Experts of a small language model.
Size: 8 layers, width 448, vocabulary 16384, 64.1M parameters.
Below are experts of layer 5 (counted from 0) of a mixture-of-experts language model. Rows are named router (the router's row for the expert) and show model dimensions 128-191. Each number is 500 + 40 x the weight over its row's rms, rounded and kept within 0 to 999. Numbers have three digits each.
Before each expert's rows: "gets" lists some tokens that make up at least twice as much of what it gets as of all text; "raises" lists some tokens whose logits its average output raises strongly, later layers aside. This comes from a sample of Wikipedia text that the model never trained on. Tokens count by the router's weight.

# expert 10
gets: "-", "g", " d", " t", ".", " \""
raises: " Genre:", " First", " Original", " The"
router:543426553497522523465536498481541489538510453550479545557467557515511438490514472495508372462503511442461513476557488504516514503532533477453476431438581522494505525515502496594491500473547480

# expert 82
gets: "\n", "b", "c", "p", "d", "m"
raises: "ill", "ott", "ar", "ull", "ot", "ost"
router:423441483537519495540509517463511483601515519510453499480539507557464485488554535466508480445475486488507446517514475539538549470484532473406516447474517583464525547527517487543454480447469519

# expert 56
gets: " T", " D", " P", "v", " K", " t"
raises: "ard", "ry", "ary", "et", "an", "ou"
router:565481495495507480568441424470496543514495511483494478476508468512497494548455518505489488512545596502487490509508518571480511479543475471479502733560444469546468577519501522505506554465504492

# expert 8
gets: "as", " as", "us", "os", " ", "t"
raises: "ew", "uke", "ym", "al", "il", "ep"
router:472468527487458531479560565474566438485478452490506525577543454531507464529552481541520440541414499547519513521507601452539557483555525555489428448515515537461491513482549475599519508489461450

# expert 67
gets: "m", " as", "am", " m", "im", "um"
raises: "n", "orph", "eth", "as,", "as", "ma"
router:466503533527502538487452514538541534555452501534463490516536530501522462538517448534584437504485508534434451506473564473484555502539469598427415423482587488466579454545509499565485515491457510

# expert 44
gets: "s", "y", "es", "is", "en", "et"
raises: "se", "l", "me", "br", "li", "b"
router:516477533558488513452541479573474509472429576478500508535505477474546447498520548539459444455429507488497475504473479520489504477503501528445428416449491535511511468490467510558472501456509507

# expert 39
gets: " in", "ra", " The", " November", "is", "um"
raises: "ing,", "ie", "ing", "les", "ance", "ing."
router:464530587512509512475571486517452436569472516511504518538516452546524526482548498443508497489452519530487554496463461466526521481541497507456467459444473550493442467493547517546444501490497440

# expert 93
gets: "-", ":", "|", " -", "=", " •"
raises: " Date", " Con", " In", " F", " Place", " Court"
router:513496554516449526471588511508559519567432504549552571601462476484526513486508522528460475443484500546472493546490501470465580517523513558502569427420551538499577472516476531559463528479462506

# expert 28
gets: " in", " In", " the", "In", " May", " June"
raises: " 2006", " 2010", " 2020", " 2012", " the", " 2016"
router:504469508528513448501548502477560498526457526501527483526475436499535442502515484446496476423505524501433470459527488514543491518473606562464473455517539534526442481449514455541461482516442482

# expert 18
gets: "o", "e", " de", "u", "le", "a"
raises: "lev", "al", " R"
router:483501530497509541470503482490524473475543492523555546509509543501535440472574470544536462456475527490454481466563479476517553482510565464464462410509480453475540461504508481500553505513520486

# expert 15
gets: "in", "on", "an", "en", "n", " by"
raises: "i,", "j", "i."
router:482436537525472508519519566516498507546492547534510488516471463563531471477587549525500503482466466563484490450530474532491480542513498467447544432484543563460549531465456507527502559462472501

# expert 50
gets: "at", " was", "id", "ad", " to", " at"
raises: "eline", "ene", "he", "on", "ura", "en"
router:442455541492459528498517477450529527499528516537544555536545469526481450526551454515526429478466458519520547544579507482504520493561538508419468441517527566507549475516535497556459444500519460

# expert 11
gets: " was", " is", " he", " as", " were", " are"
raises: " a", " not", "n't", " given", " considered", " shown"
router:525416549479459535457505573472558460514495481516542582501578506516527498459528502494483485528455437539485491563573498475522524517523491518478510440479553519507570525491491473494509508553495441

# expert 66
gets: " ", "h", " 0", "′", "°", " $"
raises: "15", "12", "20", "30", "16", "50"
router:561457550535458509485515545488487519526497509541452492503524487484509435505505518488526490489450536538503527441519509495506495481475557565495440426465492499478534512491484501536463502481429539

# expert 38
gets: " of", " two", " 3", " all", " other", " 2"
raises: " people", " things", " different", " types", " years", " men"
router:510482539515481558515492528546523482509499532549502530584554534562534423473557473529449462442454497550430528459502491500511531542503535517538493443458535506447544487523491475557493488488467542

# expert 89
gets: "i", "u", "a", "o", "ia", "ian"
raises: " K", "he", "-", "q", " S", " H"
router:530471479552483475461518488472524458523426494580528528515569491511509465467525548412493519437473487596456489491508468490593532552570552505465483405491495541501513505497505497558545540509463547